{"router_score": "sigmoid", "balance_bias": true, "init_std_router": 0.0231, "lr_router": 0.000541, "norm_eps": 1e-06, "rope_base": 10000.0, "rope_fraction": 1.0, "init_std_down": 0.0587, "optimizer": "adam_hyperball", "weight_decay": 0.0, "grad_clip": 2.0, "warmup_steps": 320, "decay_shape": "linear", "seq_len": 1024, "dataset": "wikipedia_en"}
Below are experts of layer 2 (counted from 0) of a mixture-of-experts language model. Rows are named router (the router's row for the expert), down (a neuron's output weights, with its number) and show model dimensions 128-255. Each number is 500 + 50 x the weight over its row's rms, rounded and kept within 0 to 999. Numbers have three digits each.
After each expert's rows: a language model's description of what the expert responds to. This comes from a sample of Wikipedia text that the model never trained on.

# expert 26
router:518560519496513425478542447546474491432479475540488502538498476595572530378492507448510523526524502527490651564316464559508441508503475498498528499496524519494523455546477542383514517567509489472521386285480528460602512481499458495551483499492530518475533487453416430438486456567567512547481546477512551505457560610492529491430533547471511500526585579582553418464488475449472490495451
down2:443533545486575447527448405467472459499456505518569607472532599452519443461615468577549440495490472440484475458599583491524464377453470484499540507546430532524432461469439515491533527503496439482503524570574522507490485486551457502481587398572482459475569546576629526482386532539521504463478541504474559563549519503535476511460586416483496482397507476418490473510473506403502464456588
down3:669539504477473518497559507503453510448512449500472488416445440445518501450551555481561507521456504478537530540482549588531540460481586514541475480521534508576487555471549487443457463523428430512482440495504552608543548532531419488452596438479471503519499496586592550468471420530530483460509534532528605521462449554560591440510534464561518495476540540497524495489474490483539588602544
down4:550546515540434508555481577506455556494515556440491508420570516536536527546391491526457577545533574528550536525512557569509609569626431598586527471457518564435452499575550516446447527469508501517470504475479545470504613482567541538499491401551534531530525582535487491487566445549446570610544490454493485442495484497465540564495509423506532495644495459486564551521577473437485477553526
down5:555540499445422606416368467503470506484480473473534468453478361481464505559476517589503511524406518491535494471444466492531522506564518496559545475436519413502496543392538586457443472499560461541507497444433585547517610592458465460495468527520523463515548573483442485584542480516427539545500457455525498512496483525465520395433461547557451508494546484452399538552502480500474517518543
Line breaks closing table rows, dashes filling empty cells, and column headers like ±%, Notes, Result in election and music tables.

# expert 33
router:536442574487490481499564534520466550463526530512446452542531509544547510489509480464550464517540457472548523511445503487605346430543490456555593391475525485474537522621510451498489568475554547493482378373494502473652535518511567480478428548505574472518538501428463422515434475536589531468516556465558567396558561579501522477475531552515508411498494629640557482488524617461550518537528
down0:452533569485500529540551582528542554516538489395508533564494463452510529527437494514545477530513512568493491460416554503433482537510519528464576457547504568479506489473480637572484604598550497525495546520652510444547444487564461442600556480419420497483539491502488474562524485494541570524475463452499444599480532528449494505483464459448488614495472384548529492538522470494567410366457
down1:556487430479500470467545552461536582550519476466459533487435452541509519497481485475518479534478501487414471484497462463524602479537444496513578445515560466503533521566526523534435591509458510460597446533451522437475542546524479488457486483569530470522453496512558522498445559494658499434406479452499435496528457539536557439529511475516587537538582498414498468562516499409611491433399
down2:486505506553507596467448586558421489456454488519602509520461505530495411634536475581553530519556500357513520611506549462533495468474464490488463506547564484568440478472507514484520497534507538506443516413409463554486393420407497562532594560438434506471456443464581491433584491443409563499479526514548432516466467513365485489553525545512536494460454596509478479499437478411469465537558
down3:508518512446547630542504487449469494491411495575528468499494629407581476583498566563507513489492535540504502596427475535448522504548486444469572492495482476489491519547457595477511549433474481440470531492472556445479525430513526526510527459521443405491522471503544479511483559488352466504540439504426511539430553500407377447472454464490518397512445488525470469523463513414505569540505
Surname endings and Anglo place-name parts such as -ell, -ton, -ley, York, plus Republican, Conservative, American, colour words like Green.

# expert 45
router:466478562464490422452491446495424480511485493571444484561458501484528485505492501488517526579499483428534646558363469478566442483503520498473534379551504586449510431537486455482467561504501578437510396327499516477659540484519538523504460501433454533528550455515405429509505507522519508521413484450527479471580533635517539504517488446549558446465564548628526396458434518484469431477465
down0:554450493529525426472626383593471520407486421538540495459540546491490529402506576487419438465554452379472558453463561551520489492479539428573512403447437514551557513519557448470508505587536520474483446525492461530359556485486482581567421544544486478556487543547549460450560526456458450520582509498559481566503504511499525541525519422535505413464512477477545475467581423451477493480518
down1:421403479458487527504522382446458366537429479483473457581625471530572455506581484518457498575568478401441422523529443512433511440516529514537473443503595534563535483451466490530504495512432476443429454373489488503563488553517502470465475567500464502495564526497434360501519494464547419556466582538572452531568463463478517456550520510514505464515476543510580375501496520496481523522559
down2:421491505568530534429397461545570486493472566469483533578467561508460486501443460487453499441558449492487637430499394414528538396560570502523485535464500488524504549419498527568459498490531533516456483462497577429579474494556416568506518542608533534517387548536428439459455521531536542537441537475448634446517485463418579446499506593443533595570518602529489568492565567418538562508556
down3:549487502502416453486519369435444503496475398479509579443523573551426450441450479438513497464340506512436478444479501513657534500559431451508498556455537434441516427462511413476490540468406485514537516480475493471476533438444540500500554463547436522448471463542556461524514559643595561459466590585571456507569394576471540566545571557527472462536465488484547537504486471553542463472449
Capitalized heads of organisation and award names, e.g. University, National, Institute, Awards, plus ″E marks ending coordinates.

# expert 48
router:538521503435469435480446485544476484537532522477493478511470517442532523400449503493546516486472505533495471522303492454561473553489544502454464405512505499535506528538508533524501555561596560485568449390468476488590472466515455592480531492472613460519481486418355469497494455578548496589535555419511567468483569579560494494429387523545563470476572533614560455437510528497543469510437
down2:411527421522497506536563466455467434496489533501545506431514397507482525502643472445560504437515451513505533493460545510496552420551532506547425521507469608531485538538557446476586483411424480504511458483535480535554572480472487462529417482476506566463402497532528452423479453541464500505393486488470416488513468523541475404513454448542555474372462527474510425411383444390487496496474
down3:560540456529548470514543572595467519498433483574395566478406553472533504629575438567508543529562534429529472577486469577502491527537539463496539571403539621477483488529507519430435494447449577536572518554536442543594424492561530508503539442453457538462525516518482497527489539493522530615554425474513485441549434476506473491427509477413533533463560524478428465419574533588489473531486
down4:616403499465462530435482571461490590435497459445458412502525581503498475461470516561524442512541444617485462488486514500501543521513432456501500531464461504429529523506490494510458496539535494505490510556471492423563508480490479444474443559620514474472450401390469520490531567522468590498483492494539484562384558517513496415507520525584441439549542430414540502560489460521501525451483
down5:490495518454493530537566475525555483489463517493496505464615509477487543477625455499522514471558493517495431495518476499498473544519449408488506420463421474553451440473465512562476497418523511470618443547574453414499441490518443451428394465508553470527388474487525546492427537487517541594395561456456514524489588503564492470451506484463583427498529369511534476429548527407567471537567
Pronouns and relatives opening a clause before a verb, such as it, which, he, who, this; also blank table cells.

# expert 11
router:549530490371474483504483458527506519432500477503522447511457529510574483466488491496531513471531600502513632512439360409586357513495544511565535410480484518533547520499489529456506545587497534535501411299530442495537522451559581480564440514415629444463533472494503484437585499565508495572475488430504513428560577566557534596443524513494487519526504528524557478435503592468462493494486
down0:574550546523450565426562470576508584519519498513397482503468363536439492496515511546603453431457457514523603491499465553483509486550532489438505514421502457485511512458448525494555552531532464486463438513424400551576504582606531560583391582524510432420536541534410470536398493491502393413540561479446448462484503441603513507472465419469430425443512520559450512447521414565467574521472
down1:434436542487588470519495431446534495504472511545485617426456543408522455528546525458542502462436459578566510441502511503511491425466492597446485498530470482493550523537525535510532582487567416575540428495446599568521548555475446527611482429494492521539464600536463496415465493551496444449505526520456499540504395501490537541548514513368537520538595493431521378500478568490481508512562
down2:419515502572558476468512480548575456558453494575409381403576369490558474438508508445527447539472482448531481557575531539473528457545447639580453567522486576561486477479558524499442492479486498449503458523448456457465430411523463523468493501470457447499556467493394489506506538594525497530466494477447438497423548436426460462415436579580476563461421556468524532465469471523455532522522
down3:547514587553545515511541499474449486452531600462497543503529534501479501479506531466587389494390451510405478524545473517393452502490490551474510537512558446497466556502463587426589489494454524567519482471474526484608449441482582423517485510515527502524503500440481508466482551526536530422461444432476488527507517523628588423503493462460495609526454580554476555516488550492557558502417
Pipe cells closing a table row or name cell, plus closing parentheses, brackets and quotation marks, as in "Sinbad The Sailor", (0/2), (1957–1972).

# expert 43
router:510520540517474486458552469485523555465437513547590481530466534659505558562519509436478508448562513462468645484312483499582382496535582588402539407388521506536483470511501486500481535529548581538471382354474508423586450461522521474516487523443570471471556413444386518564566446550506489495561556463504613483551560584488535543500501517478462504470540584576470435436460603438469483526548
down0:449446511615558603402560553460488479493532524475519489546420542505514551510455507476520450430512475531584497493545500547498543549427469453435644505445520441456455529578482412486436583557483450564470499538465562517470493508492531560596566423400497609480549506508506549593476493512463417477542550497537522465474450538435545596511518476551468502481542504440468367501569477411591451475594
down1:547426420481497386480471431523446522423449470510468602529519495402431435490560422592419570555537474531473572604471581480502484467536483472535545464447476448581482556447474499443415490481506434453454553557497558435500488537522540492510549439494432558495550491493518436514557500545516465487453463536505500472543481534504443485572521429517464451597566501430439457599522469569332517498536
down2:458510494489548546514418466483437570460443516594568530507493455548558543542493532530508529534470506398525390452487521562471544521455541403495430470569501532411541519610476527509478509477510484476500479593608433584515440535532382499394491460510398492412508430538499446471515524517477493553491602490593428535504471522506469436384486497495471420526486422496465425574528509496577526593491
down3:514538513497477430526573533598509590450501435516490497560473514537386491518517518608489479381476464508528502489505439459490534467505456449549539479478514521495419396516541537560415483476412435474500384476472522510548473541511557494550441487538453460438574398528509543546403501488572487500494476423574536485612509448461525425530566454442553494459509484468514488463526577403509464540576
Country names, nationality adjectives and foreign place or person name pieces, such as France, German, Indian, Portugal, Yar(oslav)l, Warwick(shire).

# expert 46
router:511449526453477459528486425530480507359497511525569487512452507582548539539508513533547515485495537477448558555396409478444274460528540480443531572580503505550484537476423538469485560529526498469551462329550441478563539467501538525525492498475515515481532508465382484474453478530610545482519516489530605502517476651541485441507553553524494503470593531636508430410502517475438512577446
down2:536438563531509454421465453529430582525605448421481486449483501448500494544503477530512584466484519514450506464617493493499565523410550500478495512499372483506560455502498496515418522425464528471585456598472552538438497432418475503591553485503518589471558565507478509554427480496598376461515502495561503614561470402535452489525452519562474442460481471469486565472561547531545532525472
down3:562577456498462536440588637544472507484528437478398450510465484462537539570445500518509492432521508497492506573494408511540478527470504405407629603521560494502498471477549427543518498457561417501533437520443434618538526519447536520493530540511451475499508603507524462434455483430510497456494530540441444488440501521507462483588514435386557443511463561465431525511501486428448506542451
down4:427550491548452466434496412526521541482565406471527585471506422538546483607534510411520515454528589531470486419536500522470465466405550497552558542479449553568485597439491460504472425494487433430553511598513524530601584492435482611478488544551518492471460510574403539413480503491543524461577538460484607536487498476438504479519517564463530513438556507524571508476524529420542489473494
down5:514595429497541558571496511485471479476562480459491531563383616479512375412550533484492555464469453525548482521508578535460567450600473478518439501576558475464526498618498578545442436549435577635569482558487491474565516431503436484473551486340496493531510504561544446576456476490467558553483523586481408564508373514538503595515581461522516503541590509469534473597532494520531500443540
Line breaks ending paragraphs, article titles or list items, and section headings like ==Reception==, ==Cast==, ==See also==.

# expert 61
router:482485537449554450443441471542456480406501522548416488547473468478558524455423558465518470494558484447540595552403426498523278487447481481484512445505470550566509499562459576414488556522541484494559485313545525497569450483546499508466469506474542446467555420400480492459480526533461529447556539446449548454515567682505571494471468495554476510514532529588523411511450563541492471533571
down0:587453437446504393577467608484539504518474520475500454511493540512483455587498505520536594421488501505502535448512542417450482545452561541362475538469496507493455475585550485446554468571434465505485500513532398518535403510580545547441426472492572464481540533501508468518449496512423446493572435532492496532469429556503521521420503472513471452457549523477445558380459588535534506459546
down1:455466493512509502588526489479520470473495392534496456433513505508455468489466481500586558484516469422422511520599473424460432450487480540416438484394461536443455532587488540453436471430432458445609497538480511546501500408553517412536493528458464443474468548497603523546460531460486499479548490538503472505624465625421487428420463467532497517514455534478511384575429496571514524421502
down2:437458499472475487531532610521537360479565534414451526475502484525561392384456489526381577544468530538435464470493470528420507525548505552501550497473647442511485452496530499483521481473531515522422541461495455520536559441459446487540468520553440564512409509481470479528574450523503583527428506503489483465583448461558478480462485489501490465514481488539521428575538531537567508472493
down3:509525491469495538528500433538535511450471511502581612437480525409505497534534500530539509470492495418424604499498402469502421363569437523543497575500537593542490600462497526515517363509469458540549546541472483527545517568441448506541431493572488556460528464573464505474420544520513496463516392480431506403565497491443543484570458515553413483458571505449481497554526513494545504461471
Four-digit years and date endings, mostly after "in" or a month, such as "in 1983", "July 1933", "June 17,".

# expert 20
router:464554462551522435452529450519474523433466509548528478473442509612534496517510424478551423490515501469520592514357461563618442449524490493495543327485545525470537488526442546421489555562512474449509484402512478513593506476500547550531471500487514513523523435547499456434522498513558480524520547466474527455450565563529485493467551456540533471552541523502553424409427527463447469576474
down0:530438550592487530455503568528496441424525500481557354476450485576432546515591450493462500513524454505454525489463465471506540523614439524568622465560460490505469544488441545551450481507493528588524482445396482573539447490511516465465526492566480506393488497502545467462438539431578553490457635479611434417556442531564542549520508495534478484488532591454539454566518511546488548507508
down1:376572460560462581484536499514565500503418478513502539556552497565477502560549503434492443477502431420460462618511557506639533481436447425485510468602550530546589460520456487547454428465523540431520453466531489508564432452525444477561469565507436540502441562557571486524470400539508457483417557442629480565524508496461526491460509504500516536534461413541521524527488523433553549525556
down2:496530518518526590529506518490621537500448482532445495480439573473403419510552507478497537462441522526563561430386583529567571572409465550533439562478511459591466532455513472473505543500437497557543533495483552457503505509552476540582508523464541517458449449483436519434500543370545523490482545476485518443422462470419481452528444452538502478513419521429471489497457460558554531488439
down3:459518495538497586481463457487529521502553509408436475557564496601537506522461509517484499587535475502504499489551516510596505509506471477539532477452483602543507532525487529538447477520532528502428495661512499559546544461439426613464529518593533451476473438458505529501500467439504511505541500491537517509512425536474483478470526583453313535519502493414581554499538486409546563520563
Of inside titles and proper names (Patriarch of, Battle of, University of), plus name fragments like Los, Las, ros.

# expert 34
router:512485508548449435495505475556483522402467444509453480517419516557555446492492535459537552566509509462484550520373458559666456511506485524464495390550505488528567515476474509400487525559528515467468428350505494523628483472474492469497464469467600433466529403431486500421483482582614529455476535448523615493504560593493485524425484519508531521496561562525514427407490551474539457546468
down0:555481614493502452482521522516506463462557514474431521484496447433575463499443464520423459483439435491452438468498465497429504550469432567553615529528523512480565545590503415480503417502543565577523458496502389509463574531493502525473508444536479542413521507398471547550480511493478548538420567406486478522443518494496531516444512534420490437420556502455504519465575483538517539523606
down1:527473405528545516488413430532407535437497534566617428415524480476444460504481503539404634510444544504375598528527544473512543509596461452426445602528481510486528514485452515434587468572441520413413511571440455458537536467473507463356603519535470509566529541506480559460555474507515534516516586575571476493513519509459539503543514544532437568453427547497456446549509494473548429560532
down2:522577489687559490553640556537612538558491573538499501495480484498561422521586551547560494534490563516536470479540546469559484458520510476534517437588469534431491487424583539553484445549448553488521562444451614530471573540569541463534497412388452567476472523486516503405500558537559566498458549511395530471568526432493517394578508453466526560523506485462424424538481565408500481539467
down3:506520482455517501478505593538523578445547492540442588471486510534463537526587488514483479582487542486523466488461509543560504487573529506427554401569481409485478656492449478513583492492513492509502379512526490538416516515496561463506536440484533520521503480505576409437437496495536440588534476491384527484515526451468485494388594504585472441496498445529475473579508548507484502464518
Inner word pieces of personal names (Fear-n-ley, Char-n-ofsky, Loth-ar) and compass words like North, South, East starting place names.

# expert 51
router:500492507456507467507531466484522519501558515554460563489444459482532487408427444387488575465497534466455653467479410483559450456493621419516506543475494560491492561438523487439427527518555569530574492456512573452540486452528479498477531506556489441468530511485386499535557433590546487484451578525608567473585562570525546470381469464474536482499531555554581435453444463483419476540474
down0:493502523567414419536499472540344439424538464555484488495526457506502461471470568520512506408499525439470557455562474493559495492524491470542420572468514476534489427451475484483580615466445445500541484546530495549537520566507482409499433455420434440524488488508579517478396570450446536504503450484486428462494511537511517444506512407529568499510432542502574508455431478428575580553539
down1:406531508511543502510508394514517413551526542472458475523535546549485480509480450528481410512462547512496486578495542555531417561478521525563526407639520510546440526552564466514564517508499489492431499385524571503429478457509512493500421569436480531407440403492499421441463471424456476503542465503433533587492492444399432468443443468548532582413441401438434548486541543530572529484498
down2:552525572429533577486545546518521526474453486549481457542518467524529477404575513458497507508615500489588547395548448478542485559511511566452439488469524461450584524531522442461547477536468477499527520586564422569475593510468581614563483545512466477586485452490384475486591539433504446409395390450485414512508494410488474531568493504587505481491502548515535457497481413439524470504554
down3:522537518515490483520546483424568503521436464417422500503471580454456464451563419417537510470411530376417512498481449516456497475537629519523376556574524554511459544501496521406497553506529575465483525482482542514537495480461386461528497441567497465440561489530481462448524472425463590574543476482436508439527434509554494617492436465509506522526509567503445522478485537524506498498554
Common nouns right after the or a that name an entity under discussion, e.g. the event, the album, the village.

# expert 60
router:507515548425544440523581435486438478533489514503536522478520509547512493448462555425548494519490539521445519455468465502595419490489441511487538408512500537526534483563473553429480463514546486526450439460532478505605498396462533513572537484451555382479484439426430419470528509645511517520448516390497583530512617558489524553481518473478527483492585525614532447521469566494503463558464
down2:461574444487469493486488503479512493464568504555429562537432497451572509495549568505576459602427501532580610554543482423499499540502481573580547513646454513499466488458504570485408444451433570519518476441439490467472539514450449520577468407493500571497504479545487596540509567507499464467504482523552555565559551484455390434496465478511389457526497517444478584472555488498442527491458
down3:395499454449535517522457616476533553380464498516513486381477499487504449318501486523485587446445552543493465451489493538419580549558433621518531583453532497544652527568544484485467426497510490459393435495546508481465488591454525466457530508459396504483577506512553469512531431419502458526512493481514493486476492556471526528424599437580515458517537531475509534558467460400522430531509
down4:551438501560491520494547495406490606492475460543420489499510519472419408489506558464527432520547526522407451466476468441491458597478500551562471507620536514497499621543493447436425459580470531550540570398447471539509463508483398496520508536496483480574503433556479454586576467463562542493566646453485538533529435478486529535500445442489562512526510528478515467522534471530394492544510
down5:496556494546456505512513460528391565542576499488437539461487472448460495526399479620474390486528597460549533559461508461489510548490548468508459538469605582517409534504507507520543450463531485595525510509577403489463489472542551497495582557468469486514501623411533608556485457504432525594552414508484452493499515546612544482463479471508510540580602530521540536512488578510493443502400
Indefinite articles and possessive determiners before a noun, such as a, an, his, her, their, 's, as in "completed her training".

# expert 0
router:530488474441493397525596436519443529395496525540544462534517511526603579485496537449509517517516473458467593513421503515599409522502448414507532412498458542480531541516369493408453511515500496508488519474455506401604450404522559531440469519483545452438446498484443470461394413500666527532542425457515483445493500612522488471538525525468550467487579571575528433491504537495448479534491
down2:469498484609532432499382501540471469487524527386396467475465588534437518564476408548429460502561506416442472559464479583507523588467481407472446434533517530519508440489556540526569536510489617510561453417616488492528442568467479461453492525556493460433490512539469579528576406526558547430532367568470503476503519477465402583481486494522553535484412456541365505552501462456479487483515
down3:480450517525549539523501490509512550375550422549382442513459531495506528432464541475474535491540531537438525525456482584434556434489506470529540491491428553517478462291531523519537567507436421531494504380487642532506515502504490527472467545438479411559457591523497522482456430427410522477546519492513522416482458552479433355525599405484516567520466484494461480487581412440451534563544
down4:542524436470469454506489467464522522504582411567485528480516573513461526418472522438564495455539539431424522505453486440469578488550456542606543467514439548546469559497528510435522486422487543434437458355438582502465467469532404513568447420516514521478518422531494471468490498571505515488590568476531601568495472548523527478462479488504503559493472495492467404536497409566530506498420
down5:514535437496519507456539510520438406555461508459420482503427475494453473515537471534515455483600553468528519506484533573432477512542451542538466472504537503498538560423550566518514547473535523505532435371547549469450528504585443441539501490423506543461527506525506462540509565501530546576480585529465649479416516531553346446492595444458533501430529440497481481440469415619481579519502
Adjectives right after an article or possessive, before a noun, such as first, new, former, famous, prominent, main.

# expert 44
router:538466525408473441495519431529446491435534501510579477573470422506596545476476505447549572516557428454503577461451416489521434491511459549460540415430539511489507519479462527484506470571568486510493419434472482506555429503503585538575539459447537498496498420452338438499459459535617445501504432500548513403514565497458547468486555489535460484504559539554540350494399511410468531491453
down2:531480522538506489496531467485507478478524591455424524502535459460509523462487480547478538481536551556446539578469492569563493498515564481562456539441476487535607458437577587505482479405554528419498428510463488514537446527573470497475445481607475436468576508543607517496521443460476518491542534441567520478496439632519568569574500580410539509520498447532378530583517485537453542479576
down3:433554531479461460458516549474447501521480562441407511449467538461517453521482520600545527496475516506571443516508551445489499582471462423359441495533514487456586417456557491488540500558519524566518498399600457496569452586426476488491573536494401405445573537461477599483559465516437564401455596555473521534539475606473518517458582505459485558391453465512456520534518476610444460429478
down4:541484434480543450505451495429498541440534488465447501413406495487550478551466385550502569542465475555528531410434546516529520538511590412453491544533479482460565546489488427473411488440500534500451487539499457470576534464556446430402512499535527444455493621499543550446467450475496474560493408475408487497494445526570525585470445443546586480548503521531511590365480466496527486405557
down5:426463536434472453536525591425513411402475551524526514463471480538460511537566478447492497514528477561539508496521530507538442482469401498463460486506490436423555522519465424469534456484431577521549474596509534487531548455522503408502507524519543464543464507458559505496517448493461491403502413493487540504493447426483430505417404470522397497481527531539475388545485480592495506451544
Adjectives and nouns naming a field or domain, such as music, military, political, football, psychology, engineering, often after of.

# expert 25
router:503482435543457452501524438474489547472497502502460440504523472541519519454457475447521451533512544508550669545457482454475384444476486539498537394522473480505523449535535538457501487507581493482486467239448527521495557464540533556522528460522545464460522441466360449458459451601504522552465578478553543526527492564505539452417412471515508513463453545509528461493502569461516534554480
down0:498530515559486547525513403437495417496438628506543445544389546445433499567516435526530582480440532533485578567473489538441488449545531497524509441508497541553489530511473484541448433415537513434519531488487498435589582551483493539488505534525530630491496463479521437488487470542483497531459521459591553544517412517540506407598468529450576528448534457457419481488500476512527445468594
down1:473567520467385471581513526482428505476568555480500597509452510509400496483452541398494486521501533525541595589425502505473525488519506428536558530507528601478546544509520600478452570482584501455414518526489547559500484507541439531566590606418511564526527465474476499467531503405513550485443505451490448468445523517475476466499505455517487561485537500541543410460534561500414489500456
down2:498451567483525568425470554560426530409476429467472482616560571558539502415424517550475413517543499472476484541545551501475484431506544530446459484599472506522423410468513522546562430521481502492578468422521468544466462469424456530483546522594502597537479537503526423459449565505447511468443516422489396475522488516426347466524501432507525546537441519450517504543420545549412555553491
down3:551482567418552536481413477497515431500466533507505464351400513595421438539524493417480526487464475452499524326498492498512477532490467506519486499483494539469533464449560461508506497537502487447458483592489474516532534529502490490447488503375621375479452492506510524519508528490570476522496490451532492561538574510552450473433509601572415417568618470509533472457477557456467428523424
Line-initial dashes, table pipes, section headers and age parentheses in infoboxes, personnel lists and taxoboxes, such as "- Species:", "(aged".

# expert 31
router:499529457477477468534518495491485477497448498531481454567407458560592493489462513462565532529497521538486621465300448473530410438488495596501532488495503567501504478554487486460506545530491509516510459363533540483648534421530527531586507439488581507463504482486449482474459436472520527516433548468547518460481566595549537513504517517523490415450533568565522411446475541474481466489483
down0:528573529563472507533472536509516487465425492517456494491472577499502486550506508409541481439384567436520485507523510558523507514548591559431578609529534437536453547515456498437489522434470511529489579460515413476462492595498421564439480487571402444373521599546561483508491549504455516480642523526553483605446573461500440391436459426574642434521419556470478436412553532458519464558509
down1:518498475535559495522511396429527496360414384504573532529549445558554464411493493493537522459434433400465488556476465455510470541495461503523632552480509523510494531472506533528505419467566408434419545397488482471456470534558563518491469494484471516526549477470541413541425507545609546577458573474419516439491395567552500529533525518488517517345461450593486455551451511443579468488513
down2:495527501467503492433572347510460455462457540525489436531495428546505508544453549618519513456481429485468515449444449521584498499521588512529490526479534496586487437471562528438521531561515488424516475495481516509597497511488464551498501399552484522435437504429546572482429467446473529523451559478567425608546587536632549480450524525560524577497527478367492565532484463511457486538511
down3:511458497464490560488431487509540376504581457569468564520576492610428496438475474554346555407479429540493534538468494496588546505641470493543553469479505488547579465470493473495562489504471569395502479574460544543512515531542438454534540414555520524551565464512456428482379547497530449606433474577436486552453438526497478447563527518427540438495495412457523502466592473475436524477505
Hyphens, digits and letters inside codes, catalogue numbers, chemical names and unusual scripts, such as AC-4, 85-2A, AVCD-38513, (D)-.

# expert 23
router:549509536455443446483602468537464526417612469525429484505454460565579512559522547524544483461549453506456585599348492586572391471530534482453538342536497514462534504556442530476512519556568495519454463316489443496600623430541525467540539454468480415526444458470583490459527440573483555503520482426495523455475560479482551428488488476539579485570397549564539424486559537421520514545469
down0:508523458554547537473545384554416486518495408465549535531539509541594499417552485501560519578462421510455539471525556413465469492508475500536507560479500525411512434510575416435532501461527477540600549460458562476479339517436441504504508505556569492478435527515491548569420536550554405546400536531523533422563518607425399450519506558510582485457528599492448522453403491591548461448469
down1:475590543549450485440377530486469559496492444533506537430529471395495500420508440428463493544483558615493529545508513464533457543507472587589547519439519526446498472430533420524506491406556541548552465442541597454537553550392420569482451445527623490598542529511516482522500511485560428451464483520495483498523476576397535481517634533515400502469543530494508564470605462523553444457456
down2:409504526424545530456395402606441491450575555493450435431651504491543502440521487480455482492382481491538558531487455481466405506526532434494447444543431550478514529493542600459493539498499514479533405471474503522462527559439472484534508466511481409574422494429402502476472513479464505487459510449456535495460523508579450526536504492475416551492545470570540495540542513494473522542485
down3:471532440460470502509522470541539495556436537515575454564552439587490432564517523554479376564493448559457465378517510566484523554519450484538578474489516445459470521537437468568450432499494543495492445553562459473487542554507467488567559522541520469547518467516426499430558500450439538451452518462502467551400530409479488593533481514560535580515550451532483404466503463416521558517528
Given names and initials that begin a person's full name, often in tables, lists or after "by", such as John, Robert, J., R.

# expert 28
router:508550481420497498487465477508472501481413461547421536551430519486516516438456495479565500542505539515473699528396461575432394503505487544451579396563468538432477487500510525437501530481554482409531527351559562512610504510554481462503520501435586456467532496475460507510483467522548534456478559547509543500464547575501542492479513473491460466500681530564569480530491538498431509482428
down0:516511432531456564523478634515499465542578484413527551409432543476531449478492505538450452560479405502515430446531517511522560440449445473659476431543459475485564446481546499556525548520413497398488509493468541557524567571525430462541523638477444599561481582592460472564591514546590561489425457548439500525505508587420455495565534481496476554483489467425544499466476426502480515504486
down1:506475523510467465532433495473505530394520511516552471494460550459622508498533504639464611536523622575406407462582482483523445565428454518493475570502470451418572438472497505460472568424547517527397503499586518578445535446515447568575460582492494425452498573481557537454549453538460583512536573562531431461440469476473474543541472470480518439505479528526508520548430499498473549571545
down2:583429460521558483577462618501467552454517515485416527558513458426494535479494485464479598464476417463476488503437563465564487487504434485426501513558504463545535429547505533425452510443513484548458481532516515489533483513439574530500505475525507509553498481476448494485520466571541580506603404485622430487514453474546428584586456416550599532473504413455540483511477444518502599508482
down3:579524488507535471509506472450467488451534518537512493464517463571501496493512548519383547488648476540457469510565570426602482521495412432572461470513466478553519400398473475551497518499548516466459494458550482451410503543421502455487500474538468498472506494502527414430440601539505491542446551465448654562520614544464512496464546524507535538445472455515491527468450487515494491547417
Middle and final digit pieces of multi-digit numbers in tables and text, such as vote counts, durations, temperatures; 2,436, 1:02, 205.

# expert 52
router:480531497441488449460608425582448497468423493523464456487491520522541485403523570489578508574519547551505541538450436544671465422475493489504496486467515535609530473453518516424482545553530490535476551399504479455569489505499535471535525449514590439461502401543416536464498474517445548524548505480492474488532469633589482395478622583501545459486578551491573505414533578480429451481454
down1:549529591430425477529453511423439593521466522533511636495485492514482629578451413604475509542591484565455485571540471512532412520459644558428485504493465549605563440544500498505449579540490533468590521493475487499565454592522522456540533490499494425405588510460568429535484469452469483564510531479536463438459451468561532548521592480482573529501466538509494604440463553528444486523553
down2:531558522517498486505384561527527472500523474524507527496407505520596475508548498439438492451555586437488474430540474527586473488525579605516505505531530516414520516495552544552496409524505433504531539402439475583500568580620573503549521498479436400574505478494472481538456545443478505575474444503506503597460524450544595505438478485578497498483474479431479512502425497569532565525610
down3:585477451390558477546527383568463574509480525548512510549443395466461498492432477509527528484408490543507428549484510435482448499505490453445394553551508501547485466518486528467485575446536550464565485543545486440422435523515495565506530557542541400439565479491478533481515561545405530441568534537568528502555541484558457424551460442359483503502551453597432501474520467480531499497536
down4:657525572441507452566452493485463471591513461444462470495487499559428485480498550539522554444391519516373407474501560479463462478498432496447511459470615518561517452421432559551524480458503535526497564560523415572477619518503446531462587570480424538512597468466550483509529470436540522548451495527479484498481422488493532544405571530537463415507453450540471505492498540453454556581528
Past-tense verbs and passive participles after was, were or been, such as released, won, received, restored, defeated, plus -ed endings.

# expert 16
router:517453526441524445519513505503453490438448465512478438542467513507526489454466533488539505478509543470483631529309472527516365531509523506469519360536534485471483455594460528410484545527589518455460412281515499471612555470482481508476534478495559427521535481466362466428533444573511503584478559512511557477474575595504515469426557483481537489543568577511536432513497529426487475505446
down2:503518486520577616530493419483454582558441466529548508481611424507469608474398492478446519439533502494541536570514609497606447488480504475463433483567434518466474467483506512527575501555442538508521454505424442485414463543518560427494344501541528480450455504527502484519469595443578445481521471459478354571431509596509468537467453511422561501477490527487467585512488503469521484412482
down3:475528582470478509471564557527571459473577433565549551505479512521509514562528502434427443509545452401552553506425519443511444529554537432566519442388401489438539507513508488467519594518444524513497515494491490493476559433572576498445549536484573467576524497450507491488491567544537470472433564554547567474609477454505581458526516568489482461507466519437411528552486430474503378464605
down4:460500510541549541493505486437528469525488477499568462440536553556419472491461374437466534473457420549570476452481570589529525498545589497523536444457505521498464504562477477466480543482420523562602438431542451604469471397459491467471540594418522558547455512562485451494500548537465469519500539458529446472464498474524586559452528519508496389511466519421487471380546584511472487546480
down5:474462526480468457465570487398466465489515501641587495513417482439433477530576545496541469492407518476470517479506463447434552490460463483502507551501456475616450569483541561447500490444465487576473561488429460469437461479478431492427561593465539522447520483620511531499529481553472473557511647450643497557525500468496504477454460537467424498518472469466571478373526550474450576495480
Small numbers, score pairs like 1–0, percent signs and N/A inside stats tables and election results, such as 0, %, 2–1.